Below are experts of layer 3 (counted from 0) of a mixture-of-experts language model. Rows are named router (the router's row for the expert), up (a neuron's input weights, with its number), down (a neuron's output weights, with its number) and show model dimensions 0-127. Each number is 128 + 32 x the weight over its row's rms, rounded and kept within 0 to 255. Numbers have three digits each.
After each expert's rows: a language model's description of what the expert responds to. This comes from a sample of Wikipedia text that the model never trained on.

# expert 52
router:150084125080103162199131121176112105164118128154095053123100119195148117134140120167098121121135204111116121129128156068110125127077128098148129167153138096138133110099124103126128066167142122046187164179134161106135123161168150116127030124168149113141203140141127075086101118155102136115104131187173100115148117190153098161094134092152137138174168145161145095111112143107143084104092
up0:130117109154164115133154187108155169141079117164130222160140222118097164139116140166151185072144120113107135122133112143113148079154166156181111107138146135139185123134138141132161153111153179099082040123099116184179176116173102087149163068152060151136118170100113146174143087123142154125134145109178112132137129132140111121196172125099120124167122123134162166119137149099194122125084
down0:075118163137119124119173111099132108154156147112104045111154053113127074125091103103147077106125123122152144124159103131091200103082097111113158182131135140098003089125116120080171130110103157162100216167109078149154109120154158120107128100107156172137141115120124126084160108132128093154057144127113138089138155105144139123103153183161135115098146140152111111143129113203101098183157
up1:157094077079195148100143105162100099178138116109166141130126115112099119098162167141113130117115095102121126138139129164102148199159061126130146113057148152136119111123130167093131129059082064147138129118141150072119077154110143121112137055114124157099114076138126172149155135141084064064126175101135141137098057098113165179118144093136149125119092100182094114135167111133190154102047
down1:091101152092154146147126170172154099069126082068148127092113163133156103130078111187108123161169170110112091136118102127181111097104150153167101124147040126122150074092129122150165117196172084061196068157097097112138098100099141176111135130137122108141056125076134058149048138124087128086148134080118114140116130154133149141128177170132159127131174114137142103137097099137118120151160
The dash bullet opening a list line after a line break, in lists of people, places, awards, and See also sections.

# expert 36
router:141130157098140179196125136100100154148097113137079138133094127114144114122171079125092126196069134126116118131132143082108182107145158106153191139137113099172067060103129141073205136179072110129122185095115162127119083114154125078132121121148145132111163139128092082137137108161133054136071147172152068070157146153221120158105129125076109134158175148123131135121134175109155142134124
up3:071116152100150142133119127157119139095119134139113142099111115129105123121117156157108156121162171162143085160164136130108168109154119163135087164163134096089177129100087128126100152105121140081080107132122121169175113059137081165144140080146164076213121185167185156137099136106137091172119196079129099169190089145131090188143158165151141111189159178125195124094101166151177143167171
down3:099106115160129138137177119148091178086167084132104132091150118191149121152159079145120098105161180074202029125148185138186096118122171114140147140106108126155134097150090142114131122121185085113144145151123083156112137082075086153154110137113124153160152100152102096164137092073160182152154087111122092112107114106086106182141152106125098087087124113114169101146182132160204100145087
up4:138128174119088095165126142112120200136192122125067089106119151088130129145112209116170120174099178114167088179122138109109118110063119092097113113121164147125169128148088167105162163152130167139134104122123164026135124109117139115147167109154139053138166139186141167145099129146157159153084155054152111080128096131140136143139098074198075102096165168154105120103099137135160135146122
down4:107155141203134145115098164138126119125090108109137086150217141165122106065128203088125183081143144155110089091096160112152107136148043170166079170067142106115117115112127136103128144122155130098142124147074110128108118159110069135139146126098135076122131116118114145187160099135142158060131156080131128100123130073130170124081130082126122118159028114123148179079073101122119124157118
Short stems and endings of everyday words, such as ed, ill, all, end, time, years, as in ends up, alliance, left to, at this time.

# expert 60
router:099121103098156182090138166148116133138075166114108127094165110126141089084154104176067124165096136072118073139111124107065136132092130100140116172106107099148103156107097108095158063176108113090113139113071189088140176100127128131189071105136130157135187141137159103098137128162160162199105166151175106096149143134137076182083156175057125095118172152164131122146102135074150115138102
up2:158072068116110178103178178155139182111079159173125173147090079175124123092122092144135106109105114122115122155108124202120161131104144170116178118129124146160140093146084145123109159181130122128137210139134155111163076060124099099082108116132147104107128117045097150155101135085104145078079108135119161085170124039107140166132143087163187105122092143091130145167163152130122130147107
down2:100055106131145113178165180136156167086160145074149127133149085089169083089137092102194139155151167109091184111114096113077119134109105148082175102152114165107129117094112157072128150137208169110141140124164153103087136088135169117111139201120131107185150176148092139111134176103143084141159141130104159075105157111158120061140141130111140117105106169103160140106093165094114165053138
up3:088141146140108083103143124128050141080146098179090103132196047133147114141071137151140139127168108132112088126170101120147158117165110100151071192133120143081101085100149163089134108171176078130123153162158062085074128062121104164129160137160166122103126121171121100112142136151135048162165145067106133094150092122111140098115159107136189146162102153111121094098132096174148118170156
down3:153078129142111097105131146149109138087036146142138166086120124108138164129017109100119126155115122150112096152149101147132115120129172174139160113147098210151162111109111138188000115066158124099113108142081159114103130059133126156120142130130112122094176071095093166117132159141119098139125077085137100164140156150110154153151154147120103101113130094130101113120096120113098133122119
Closing parentheses, quotation marks, and brackets ending an aside, plus country names before a table bar, such as China, Australia, Nigeria.

# expert 37
router:050129159156130180138170132162104160158102132143117112124133073125131154117162126114078123126088142048104083099180183070066101141120129097162139152176132150141130124159072141081172139137179067065138131147121152073150107090126102100143114158172139134159163131147130078075103142134129112144138159175128103144147144160145058144087144150110054086115178174156117085171101156126164100114147
up4:080134153135136146177135135153166141155140181147116071123106131129119082123179124139116085099163116166139094104137144080095112098069117134111132102143135082151119084176144124033115104169179120089056115160127132191094125071112152134101129081142074095119085135182114164156063140075117092093124186150134122110126154146178111096107176145120084051114154162109140141095087135124121174101092
down4:140055156132133147126126134132156076109123079127104137088168146128102121138060175201070128171166147159159186160133083172152127124151106151113158099137135139180149103126114144094127159115095113184096142157075130162164152133110101137082117102110134191151177083124163162064125147116132042104156111183197153152153106151118155136156149133145163093181079104151177117055116137104143139119134
up5:064083180138094092144163115121057108109096213103092099142078133147126086118159204149103163113128153090083084147148132174143152114081107156096173108143133167100170084181087111073175143115120144167116170174178107136144171103172136077112148130106128173187163142144111101115134116092152087149078157107151130187155126121151137142088125119141084099123130138115177145111170142108141174132168
down5:130118057087063136187170130167138158095120128131192152118065109092048142130113060112123116172089094149171091140069171100108157084135126129141128090161141059152152147083139153147111136154124069168141128166128106154151123186150175160144138110076108089146131145137101134087131158097136128169122209097131090092155175102143154130158130129127111134128132101164111120162155112178101181186111
Middle syllables such as on, ic, ob, oc inside names and technical words, e.g. Camer-on, Tor-on-to, Serot-on-in, music-ian, Musk-ok-a.

# expert 54
router:151063141084151136201196123157129137132098122147123116168108122145161100155174059225106079146087181141107090110132159081121092157078127109085166136095121175135100077097115180111164086167096102107154130137093118119098157097195158125146131148093163175093124112097102111108105160149092153153064151139111094099112137140172111169106122094094114102208176097104131122147116140140135103134142
up1:124123164188129141126164074125125108088116097092148120074084167147198128132134124083164105092106093148157163196118135150079100154094127094161160115110125128094159136124098121186122163158110129113139166094145133111179191097142167168107081176148069133104145074193136124079107143138117161102078167192120145130136141094126147140144170097118116180205189139135178079114154108120175107121168
down1:074135216065089175164155097117165109112161146144125082103148156101131173097101121108137108115131114151068146064143147144141158127146140211174099141113171179116173110094075155143149111144112084107146155118124110139169105089128142134106099078153110108165075161140070110144130105105114079115107133097163173123126163180178115136128132098074111093081106160140136195109165067110072164133120
up2:160019111153087095170119108164101141137101148082106106174108065176114157143163057102152126163154157126135107103150091128121128204067134107099129128084176129124107071106144175157155141110120120065159209159121130153128174125118134160117087065113115177187163113153100139082117140109117162102102103097113113130136176140108091131105102174125120108160099076124157174109133129137122098181122
down2:103152102108146148168091125152213136154129160104135180147147127081078122106174127132089136196136082150153101109189108163119152123175107140149150086116110134165134093142115118134175075127108095156107086152095156115167099152110099145079132134170182147131122180103072045203105096174179148159125077130083105150168094083095181135158108114076154131106110076176131125161094115125123121146137
Word-internal consonant pieces such as th, dr, ax, unn, oth, as in 40th, Nebraska, Housing, histor-, philos-, often inside names.

# expert 15
router:109080130067140177144110186147104134139086150126100136124123102142108108056161118152077091134130129141064126131126094074125155146085125133107128165074126123143085116155114127063146087169115118127134151160113116043089127077128126121176121106162162200125121118125124137018114132205134109142128185155181075116136159134121116159117147149143122135183201152158157089120110175113156095138159
up19:169095125145147114140121124094159161118148151159066079060157173162070141116134086180134148076097112082106132186142231106167132131113108134155135134121168126201040126122126146148136135095164130116196114124149110077162117155098140186141150142142093155096133092125072129118096128133083137118174119122143116102179087133157164135159120110069150136166142098115152128124107095179120077189156
down19:130121120072079098156138157148124161135117178116123085127120172159142104131099092113153123088078157121132124081155150137141113180182196150143145140131124155116135144107172091137180122154156093140161099151161161107132107123147085123156117086125099134122106194147127032101058136126106102093198087121143193079121133111149171090165083181068114140157181107115095108133098099144128141041168
up20:130152163104094118159063122101160072156151116150177162101157109241171123089139119111047164116126104146148146101111120116110173173115101103175135162189087105150132105185124129174194154098071130119036133116120160125120167124104106148096137113160157110181169171133143156114088125124154129150112063193108093140137153114166166100113128130152090143136082120123157144154120143098089133106127
down20:063102102130108087130141172079126099124102131191147125112109074128063143097106053121191136197167131126078142076107148124108131130160111088117122112086166119111146180139124172133082151156073150082101140123165096144159098179105129101104120146117086180158107133085133131161142084188126158112052161148136152163106141086148047104134127080181124097117162155127163101120154121128138074158125
Pipe separators in wiki tables, especially right after a name or team before numeric cells such as scores, wins or years.

# expert 24
router:132102101092106159192172167144110103187113136126114141112148107142131078071123125169088114141046099097032104122147110160132154152150148078110201160119135153115064118131116135063156125186119112110142145119143152124109159117116131142109124190161160142127111116101091098051059176137132133119146176123195138113111071113116142090093130093137145101141180090109117068090084141130166100107139
up3:135084075104157180154121081128091168196105099144080160151085082110120092131122106125081101125175079114114150151144148184131120162080107117184162134084094162148135126112113115115150149138143167106167128115150066136131153110149127112133061218160104138073174038093122075123154171136106116080136117182106100163105125095119136132104138099064127121081184141121089135166107110109127166100122
down3:187149112095144101166113146140099053068118150094148106082149101122139086111144138113126127082135121119131124094153151171229118143156106101173128175184138155127123169196096177107194128106129131125152106121172112135148116134125102149160121074114164145172150141096147184096156144143141100150143119196158130138147168129113083060097115154146208123057177139134146133101127189094079115131103
up4:081127103184117111150088120157129155171129160207114104131148083158170098111144133150122135130203160107087114107117097083098089140067116042118095187142146079117106068147129194124149136154101165123155047160130112108094178110117181076093139098111065132110095119166198101106126122083143143120100146124170099124147117120124102175162119156141074109122152099093099117072150134115134099117133
down4:179163148133171133133161121135152098157082122077144140161102131191157071134134175116130153107141058152118137116116042154126149084163140128100158135143134118063094155149087123079153112103070075164135164139174200158148081191105128161114116145092167082148120125124151124064106135147164167090128157155083147186164077114056131151145143081110115153141110124082123164125138095144134144097087
First pieces of capitalized words and names, such as Inter, Sy, Tri, Car, plus accented vowels inside Spanish or European names, as in González, Cádiz.

# expert 56
router:102127097083132180129152184159098166137075180146094110120108116154147086082094109111091097168078153111093099115114122091085099141067118073114134087057127077142114129108161112047158083146152121095124101144107162075066151127109144117126093167161100168102169143140122126119110176224122116161144116147153119122138197096130159113104161111091093122119139111070192127155107151112143074131144
up0:129079144105132191083081102133070142134137192137109142149100112195056143121124065129125143111196122100082169134152104137119169106131136126176111156168121143177119138130158140114118114161076086077168092132063072138109138127112157102137116096179116162118078184150100159095164134181132120073190067129187150137128159114165127160134116135073137092102148113120115116136087162175087098103150
down0:122107132129088147086061192136138139136080159141146171133130084118137130115157108103160182115043196140131126106113073124171111124094116085126126126117087155060124103108187152133062104147082136154164153148144162129149112159138097127160118170085090094140089092155182122146157105170128170151153139032137148171179186091103147088107155145156161131086167160116149104130084093131171138118134
up1:144063184121125191119129140110139128107104144056127134131145090198062097110142084082126120178166101103112109123118077107105134063095177100095081108129160081192151101143133049096123123112176144045159106161101116142133147108073130158089153091117148119124134112182099116070104125177092104101106105130126129115153154105153098092116158138110129156171071161060136152138149114147118158104136
down1:092088105106120104132131171134179114128095163157099175152103087124198109103164114154123162100116228152127117173128140125098168192133130169145117118123140128093163126138158173159046131225109146184115161180138129128138159071125119106155117125116106146170122060111135111162100119166150142125161170108121139116139097122114151237157108161148104127130161147121155158137068134143104181142093
Byte pieces of Chinese, Japanese, Korean, Thai and Arabic text, usually inside parenthesized native names or table cells.

# expert 21
router:096134154153142145215115121135126179193107108160089090106102100159154122078134074121109138144077121155095096177120134095057139106111176139105195092111126145181144061179133131099157093154155140105119126154167118142132171133178150141113084144125156157161133115100103086145107157151112154158102150172088176061106123183162158140112145124143087094174167130219131102131119143119171072154117
up16:155143135051133203112141146178117131179149128155130111119103108120177124130111047106110126097221130119117113146103126140096120106098109103089125144079151126152136105116102145076157136094151184139097109082119124065137145206155071079097150112049128103094067171123148110095136156112133077110140185097111164154130115142076109087146107150173061098169103129161161091122136120118139119085132
down16:143147173186093123073155094110085160125137077065120098125184168081090096114163114150135119151155147170141120128149135149166093129170121192140169106078175184123180161083148106107169120095104083103146065134142103142145108152101053145160102121143105134112131142123102088169116155113153164120134124084228174105085102110074113104131120129149163107139171107079097156162128147156124100160076
up17:122152075135155177108080100193133061104106096151178164126081132161183109091133100111105106145077159132142074068105147068146124185156121073100153162161183117125117066090132199113083133117159101102114125070088125092115135120132095150135165091139110168112107082143091117137170143151119133208158122093121136139135091128119144094138138159161068135121131099107101099104118154139159136168050
down17:121072175073085136129096053116156161118129126124128097081139117051107166136062162114128159151118096165089174159077095144173140104119070174130128140158097070132144126143118116087169120174066130141154138105087128130142123167150152172098152135076166170140122114115140146137082070126161168097083160142104108135106128078173124150128150131107156154129056066145165145146185192097134121163139
Word-initial pieces like l, st, tr, br, St and past-tense verbs after a subject, e.g. moved, joined, led, did.

# expert 32
router:140117186138104159156085123119113057118123123109094096168123117141165127114117153148095149117146123118107059096180142071101168131110128096079160088116159113186051092096093113119127141132099089101102159187104097057112110106173137120166089158141103162148131166125115137077115109151100148120117190155168128100106156160111099155101152078115163034147166120187113121117073151076178094102133
up2:118082143091136139106187098155081149145167162108187135115134110085122165122098172098139148178108102172129102148160040144161175104132103113163163171096154147113129110172106105121149092142097153133141132166121125101059083088202193127091136205102129114098090155163148095194118148144128124132155130124105130168142165128089060133120107142179120121077160105177145133161117099161093076129179
down2:133113130191155106205083100130061130108132091104130080136190107174086123127148102085094117193116108155147155135172124158090121165189126150148105181127086124177108158160098100170212105138124163121163131075112139109168166128155132194113115110099140119109138137113156082119138102122216127128134149148175156169084188092105106169140113144132114151081115083115125135144081133062101144125126
up3:091197165161095155117144082145150134101111145125100160132129069151124115172131173176102132147111090118096116072129107107128075117151120232130075169126139164174122114124173148146131098105107083143139145146127159040101118126145230150112136117143162140095110147120192127091147107162095198146156121117140129137162071160125198094096112136121102133147206149134117100142166121141136165102145
down3:101133125088152141103141072140151122169118143184081159098144159138097128162145089120078160138110208135132111123118127173161171106132136077136148074134136115186113108148112108174190100166150125106109127131146112102140021095115066125074101166081097074130085154096119120100130139080096091154178130129176067165095115127110088183152139100126196205120137128093107146095142125128146133130101
The word "as" after such, known, served, plus including, called, includes; also short name pieces like o, co, Bo.

# expert 1
router:086122152058124141124111165142106109198105085137122086130114067179095085096114141177111132140082181099096093159150149138099145139100131111094117134032112114159118129130062138111151148146146103132105133137155135077117105102138133119176065121189114122155156130128144074106086161193107106114038147196123156101159166148155155149161140110118127054151142149180105100141096169095132089113114
up0:167095131176144145143167104132174139088130204128154064121119136162079174102115139159073067188133192164179114122107108127077091077227093149108134133072130107098123122071096083161107116117154069117129116144142171142163125088170111152176158130153133106113096119166123142127116143162105138145103163176146148108136128117109192194133156128123046097089136157122159136132139100146120144121150
down0:116137113111086169109146082137146146127129147154159124155145107069111080105166143147136120141119148140116218123137175130079176136129116157127116143115098159142198100106071146101132095119148202115137097127080109103101076197134114120102121151162114168185147085062160129147118119080149145113113115188161095177123105079201083079129125108054125055134136135113162112125126090173098103160085
up1:149180208109091123153125173126094169165088081129120148112123094117118116135132132084156137129149157120175102161137099107148162105098179106149087145107068165153144125113081079132194159100147117116124195129210133097102088065101119134138091184124105133115119144153152118163151147183115147148105139167083059092171102156102100109092115087165140085155131163089087103143131152122125136041179
down1:180097080178126110118147126108210160076140177101087109124123120164139124167065129077124130097124120071108104093153176112115173160172061124140130114187194152111077125147109206150109126084114120150136126200119150114172141133116139126136205104134138105115119097167126163102109105130091124142129139147069171133095130155169112106172128121128138182077106050115110151128140156144196121111136
Closing pieces of split words, mostly -ing and -ed endings, plus hyphen compounds, e.g. upris-ing, scat-tered, tapestry-like, Byzantine-era.

# expert 29
router:140129188086082163159102134170124160100125142107092059148171120155144060117114127151148104129050170061109112143124144120067157115122102086136112127103106150136143147073078116066148128166135137114082160157101129104137154124108133103191105102137123131114198124113134068066077143164065135166125161144159128094104149114119127119143131126067076115143139174153125096083069176052137137093127
up6:204148150089112135153091102170125160123144088180124079158176136156068065101136099117129094116144087173062131108105097079114116186161117098095099099142092105144091156155106185097144094141173085125115129126103102154168147119096169124079122130109218090097162104114162103102134086166126140157097083099078158105096104121165089144153098155082127162187130156154161111142142138147191161133142
down6:104125138142195136118112037143058094150199177108159134131142078089078067119151154145113094110127182130142133138102121153111114150098181122121127114090125118182131145124154145163086150117140105104198086092140154116123093113122166058171182124211097181115075147111047135120131149141142119088139097146109128077169116085090138066112123104143148093152129146108120171161155116103135110135107
up7:116171113094121140171140187128059155046129158109150153209136125132154083151150123107124134121103134111084188184137123116123133151102129091090129092152130164087181160116168095068166141098075097158134130135090118168108123103139147167060144107100150162169144137132115104029095115166116093135125110131151070186128198124116155099154139113075116103143174082102146175160146152116124157127116
down7:118138172165134170155112138129131136140112160152125126163144143120169087070178125158112154138111125168139077169173110121161121118126114067097077083149115076123142105150145108151109095086120120164148167100131120126116082072114118158141124124150043112078098111169076180127120142119078114152124185079153140207054147120117174155088230150177119182122113115112097176138139173122129167101121
Noun-forming endings -ation, -tion, -ment, -ance, -ence, -ity completing a word, usually before of, to or and, as in replacement, differentiation, balance.

# expert 43
router:083120132120145188162119134163095147126114191089070107118172092148165098152170110131118104111091154106126131169167150040093130164133148128133134157109174154158076168118119155089147171115141110122142141179121115061132076082139123101193114145187111183148159158139128112109150103136090119208077152169155136081141141143140090154154127080087066124165129101137113116167057126120160070128153
up4:104129071112086145161119163145113078130165123124196074194152130085118148094147159134195061138112098139126143196114145178102166092142160173113125116136170118143094160165169072110149135130080102110122104109158143085126126149110151132143133135103152138160133129082084131104118124204069059122183159122158089126142173160154135147091132081112103102095084133125065173160090088120128075175117
down4:097070158141174122124105129123095163148177196164088108208134159140104113107077112113042103118121165149196115097130163165111155110131132122166132158142122104121115151110137140142151107133088102179152129085073075101148089108140125141129174127153185153151146117162132136097175177159059126175094144118121142112081137103105226146112140140174147177097098052128180130134138167147130133153150
up5:135153129135172077139124148160161182139107159096090164137099157168137104103127158193154130143136112095114130103128090119148105151164146120147152176137061181130106165140137165168134111096171124110135062151109199129052127102094166143126139139184064169169116142104124066133113072070071114115056105160130133128160147131178156085136105093113206101108135109144121124132157157161181138070136
down5:175145096111182107179137127088104145113151151093134153045137129120170104204109116106084102131138136186124158060159088119143107167178147164136103152128127135118089094164129096103168084095134182195137160027114103164143169130154131182149127149138157154092108166132138099145146126159079168165143095136154126135132137110111170136107165128112082107144102167148156068192094142146105108106070
Prepositions and particles following verbs or nouns, mostly on and at, also over, out, about, through, around, e.g. consecrated on 8 March.

# expert 20
router:107125111070119147158063145154140104135113126098141127085126108121137085135157117185145113107128163057056105162135107115052105127122094093147121092128116086145133051115090151110161117142161135098112133099123117102104193092131140112113095167125141126138133145138148099111140131178137136186066160172183084046141142169142037141140140111126128134180158142131102052133061103066141090138128
up0:120125176195160117164074134123146141122118093109154104135107058143075074154109071169103091144121153141177120080157129108129153153166074156140120142147119041063092132114132108124176132153094122121107142149160115121091128111150095099127058126128134088118083100145164168133136137157152093198121096164167186164126174159123098188099112136196108135126137144077124050105110132102105100139177
down0:146174087131097199092105133122112125198135129120156129145154117057151087111152176065147151144102118156151123112165115147109042117119108101121069096132173187148178146127128125117131135137099075056219105126116160144151084129156138100162120132120124139083106214135123088090075119096148101065142097099152139131137094164139132111107077146104145125090158153145119160184142136163188143111137
up1:100138136130065141115180086111129145134017153166146142110130090137096141137132179159130089070201136120118089133153135138067139144143120093096124158100094169063120095110156148098181118128134127076135121148066077156155109112161162248152074068130165122127114174119145109128131136145140144154108124133089133139109078121133108116100096120180148118102144126099080103130141148087110088132069
down1:109185193125141125112086138139129161161136160121126147141116122106152188160090083115115117101154122093092178155138071152154101112123165123149111144121166095112121172137096153090116159076168088140098084170051151198145161094131116107112102151181134141130102120129166142074164098137151183155129097179096111137090108150156183123138188169085200126103111075171161065163099139068140120157109
Last digit of a year or date after 201/202/195, as in 201|4, and y-type endings in names like Mur|phy, Pri|y|anka.

# expert 30
router:074043140079124144129080099141106130171029097115093091120151124177162125125175094159073158170111109109068146160112101097093128108070115063139154101078155124127144124128171139068153096167129130137102143115130155116099187117154190134110100149147144144097162082115134085138105209157121121143092177170164099134159107145141086127109160138142139099153155091060152132152112100107142109135094
up0:127143159122163128090091133136165133126156168134135080166117102213157179119133137141161137155119093097142094189089115116087095135133140129158159125121112100143136083042067064083166082142079147120103169158160123117153201132097156163089088112190120122115141127122154030100165139035108179120118143125108115156136150113114131138150146048123101149131157124096168149103138129148129150152146
down0:127122068139090106117147150184117124047110111117158116121119131134193071123163166071098139077097113127142136121137144078136185073155124135127099165129136090119132153155110113129129092074143123070109131130062120066115101094131087115133152124136062132143126170141104097130131062149069092183139167078063138173117106142115125114130167153121131170165122118202113088129103201143074140176157
up1:150131119165138179136139131079113119103085173118110152126151122142096116122141131134078112140097145169109084104150076082152139095084110152074158127165158080129153067129152198109083144135126115161102056114117139133100205141152165140122088117074127247141099110103141111177155098232120084095118107166116102149155137119148086128168151104103117166150173121122090111110152101121130123077150
down1:098120085111128133140132125154138173116125113101116096172106145078056104090101113111129153133089069156132120107078160107116178094121124108142170112135087218133087122072127148109140098165119190058136179195114155141165121110133163094067113128130112058141110111084151145090147091124177215193119100121135129156114145119121127142148136071098125110071130129128168086116111159159109192123093
Heading markers after line breaks, born, Succeeded, and first names or prefixes opening personal names, such as Robert, Sir, Mac, Mc, William.

# expert 62
router:080124109123145156147146166150121126183117116101099093147127125122156103130148078126028104135076148118037084107138092108094107149112135113110194141087104138154122098118090108123206107159143121151149178195137140106103139117176148095155092143133133135120155135106151067085103189158167114170117139136145094072127138152109085161137187137065110086113164122116140062152057094088146131145153
up11:127125151115086108098123148120101147139171149114138099103160163193181140157130068160140160224119108088116100120110085057111134071151151165167118157057166117134095147141139161132160070091172174136128153121109093093151082134145154092120161176097136134150201130134136145138083110090137117163149071135131100166112117147115135116131167068150131135091097131118160055154067104077094178147153
down11:111098083122097121149168095160097196114149134105130151073129145092143132109121163146100135143157108155132121062145170174071168088065089067150189123133138092156123146103102140121111144171114092132126120119142130189156173086146109070145119082115172141163108113127114146081141162139118138104165125154064152088145185134152105063121112171185108096225126084154088162056135113148118109135123
up12:136179166082209148150101170098113077190126115117131131152109160096089110160148159187089058110140181112093146138139069209136130130114141071142156132118117130186133156141121071134108134105154120082131169140126142107099143107097168121140143151150068103070141129056147144102115121141066130136119155101131098164099146118183099152077179113170113136165083150064142114141115068152155155120132
down12:128162147128151078114079157088108146099171142120118126141134151089099124173104134144167098053125148098142159155170119122138210147131108068135136154145135149155087132156127152126185152120096186127133129122138116124088145119084092134152200132107083108126039095128147201091111175135116137127052158135193182085186112156117083147183122091089144156155167168116153154081149143131157160091125
Numbers followed by a space in table cells, dates and measurements, like 12 December, 18 |, 5 ft, decimal parts like 91.2.

# expert 49
router:140067133083160190183150131171057103149073154134115110133127110155125095132099117140135161124084108158117102107163147125103112120140154097167177106126094146165112152152121161048203119194104145026151143133114132100122090062148121109149123186179184143139145152144060109127137183158139102148111123169144084093138158185155088155126095156106108108120110091097117134101142171115117091100110
up1:115113167106163068099085122123109120124089147127113076078162179131168130132158086119123108117116137108168112089079156080122131105083118106136170121145073134154095158161068172122215154076104133132149181104151106147167140053090150098063159170115102170161102084099102106111165126203141130128134141138140109143139132180142136156178099146098189173150128093135169159136106171109156181155097
down1:152126120129132154149115137186155099113141115139139172121145069058183109160103112096173131152086104125100115153128107160115127117079014137097085113115139171093154160136153101092071167145107146126121128135058103132059105174126140125102112102217135055150139068137113133123102058145093170093172131128109141139117117109131111153135079130142111116175068110117101124072074148111141094158126
up2:109120140132180138204080089142109128180158102117112153107095147140140171138140103108173163122124140072060143125176147162062132100103156157138113111125101154091131179176090075108105081143154147110065112120161136144109142081144137114140106176101133161176132125082055164155159105129107091114117132075062119148122196087137114121123082109069095125139146111211112122098135157164114091067142
down2:167123125106183141081089109116143118181146137164142135147149097135176163127132119110095162148125149125082109155188122136084125042136141105176111164139117141158119132128100127148158109070124092111132148134168119207187097132109113168138096142093075165137116082132132151070192106108129158121090102174200161186112133145144147156143128135185114142130157051069166161192160166123104129073161
Short pieces like en, ter, over, high, under that begin or continue a longer word, e.g. elev-en-th, O-ther, under-going, High-boy.

# expert 63
router:133118106090062146143148189135059087175085136126125121124150118184137138095149069153127139147095141116103107119129064094107127104067129132128214143114113113156105162098099141108128157171076130118136137189121137115109125112202160121091012126124152135142156102099111110063078181147138152169088140154132108136105162157148156106139102118105100073155149119132122099150069081148170087091139
up1:081143073101130146169139114138162160087116123194167099176140160143155099157147082139177119162138126127161147095160076094185142198103130111201147157157097180165115105177139121097155144097155099111150171136151175126073127092147138106110147113170131128135153088180162120110107130180156100226126152111112156106105092070125138091105107109046147121116161081129096108156138098101125170088133
down1:149137126195138099129152107135120159113056103120147114105167159113112160129133076194109145130165124130150095080117137153080110100162104069113119140073155148097071141172175123128162105181130133105034149077169134098150163181141165124111099065113098127096197079092105119153134113144099188073184092122127120154130130108094147170154117163152126095134071164147143159123126136178162148146176
up2:115094146170112073191130162101117134172052075151107080175170136074147109155099169183143099099053134144120144094123161096141170114164144135168083147050102130053084128127173086124149066144048110126121133104138156163119109079113153173110094138049129157143145109129112158147127120182184107128119161104087121103122146122132103166143104145120143139117116115146117157122085117125135106183106
down2:120095053144150105102144156105127090114215174110161106095159123146102143117143119143124151086138105154153124123126129096137148089111150137143136085130168166147156186127146168120120156184186183156196120136146127140122125147195148101071136121132177146122080168141112131083178138110105121120148081187159072108116157146121202139047150103167100128178104106127121116120174085172094188132186
Numerals, ordinals, quantifiers and nationality adjectives before nouns, e.g. first, two, several, other, former, American, British.

# expert 58
router:105134142060136184147161151154117179142090223169094103099105102133166057135105111145136125150059121125106116124225082106095112131133118121114184136103103124149145146154092063040152117157079075064098164156136146055104130116144142138156069136117152129109102082101132084102096116191131156170129148160140112152131103100154114120100139137140131137146129159176125117142115120102137082109151
up17:166127103059101142178125097145139174125113171116100182149129117156080114133091113146193117059164187108139128124133118071116111112161092141155112164136154137139210131131126098122119141095102066110086087146104160109073135127227115147161110092149185107053146175129119133122105065155131132137148128097162179154118120108100160165159159140105086162150145113112121184098114173135151068114102
down17:124141177136138127151122108143095143212118095187186053121124114107135155058153181157122131116159097104155088120104191098172095164096091139133118109124120135114097102130174155143150131074109157162162119161092129129064159117075166105114099179129087181142141109109128133138159140108115193151123119159117091185149198123087164114116047143116152135154122108156135147112124057094131131163194
up18:095103169125177126085059136117139110125158132109093126090079156151125120150079135170135089169116154161137164076165155145048144175183140118172101102148127080112156164190125100169143140116097111165082149102154145118092094150121167114128164131088130115173197166103125133084115164176148089097155212187165136066128137113168093089111129143124139112115123166096165142136128087162169078100115
down18:150140084141156063062174171162104095168111110113134125108130147133075109101093136112130069136208150122082123169153135094104112082176130163101131146124144110138128063164091157120092162117151142125094116153201095088133158148099121151098120153186117181167111157118067134132131150140125106085092143118099161136100130070160135022174136103107121154178083137097113093121094084131159094094109
Pipe separators in table header rows such as Votes, Candidate, Attendance, Party, plus sentence-initial She, One, Both and counting words.

# expert 46
router:145122115090100173138140106143108119154090137131147087115131090156143116091167090162128133178126141120136137169206125160085159102095160140141151136074129152183109130080115140093149145154108135079132124145135145090116205131131156118145075122174155148136187087107107063082080175161146115142087140140126121084146143109144133105135161157091031061140164177118099090161089103059121115106044
up6:152100068146089147139117091060128145177199117160101136136154148084172204137128156122124184115109121063114111149167131170155124155141121112177201153161086161111155149121135162089148146157092159072074096187170115181171163111118086153148090118121139124110079103053107066116158126134156117149144108140089129127135112153151139134122126054135142145159096099159129089174081124109169119097107
down6:121125186100168113107160145112151187140088140106127136136133148118143176097110159140174103161153150138059120105188202160153141167121112135095110084116125191091089127091148106134105119098149141127188107181200133127139176132159170150157137149153099106072117155173204084143133093119089100135095085062049125106169125103164113171121148171108114149098175159088138141108175128131110156088111
up7:128142116132086138130141018145124120089139140126081121114154105117130185175208124108162097161099136200096151148164063107080166092119139126127123122159127062130117155133190125160160057131101153186123136124111159109132105163137192113151117098134109086148106128156068152120214126133140123129164166116111172128100150181113122118134108150104151145114162119134170151058114100117149108148205
down7:089137111092179132067166138124174142098146128148110084133148090077086112192120184149166136168133104178074148149128105147109118194145161192148069167150116145095146152147122140193095121131138075129154135118157077116138130164149150119157145135161170184157152110080128113120054096107129093070176149199137134132131089174097160113114115074140073078133115154077166122124122128155125106147084
Adjective-forming endings and whole adjectives before nouns, like ical, ial, tional, political, military, as in surgical masks, radical Unionists.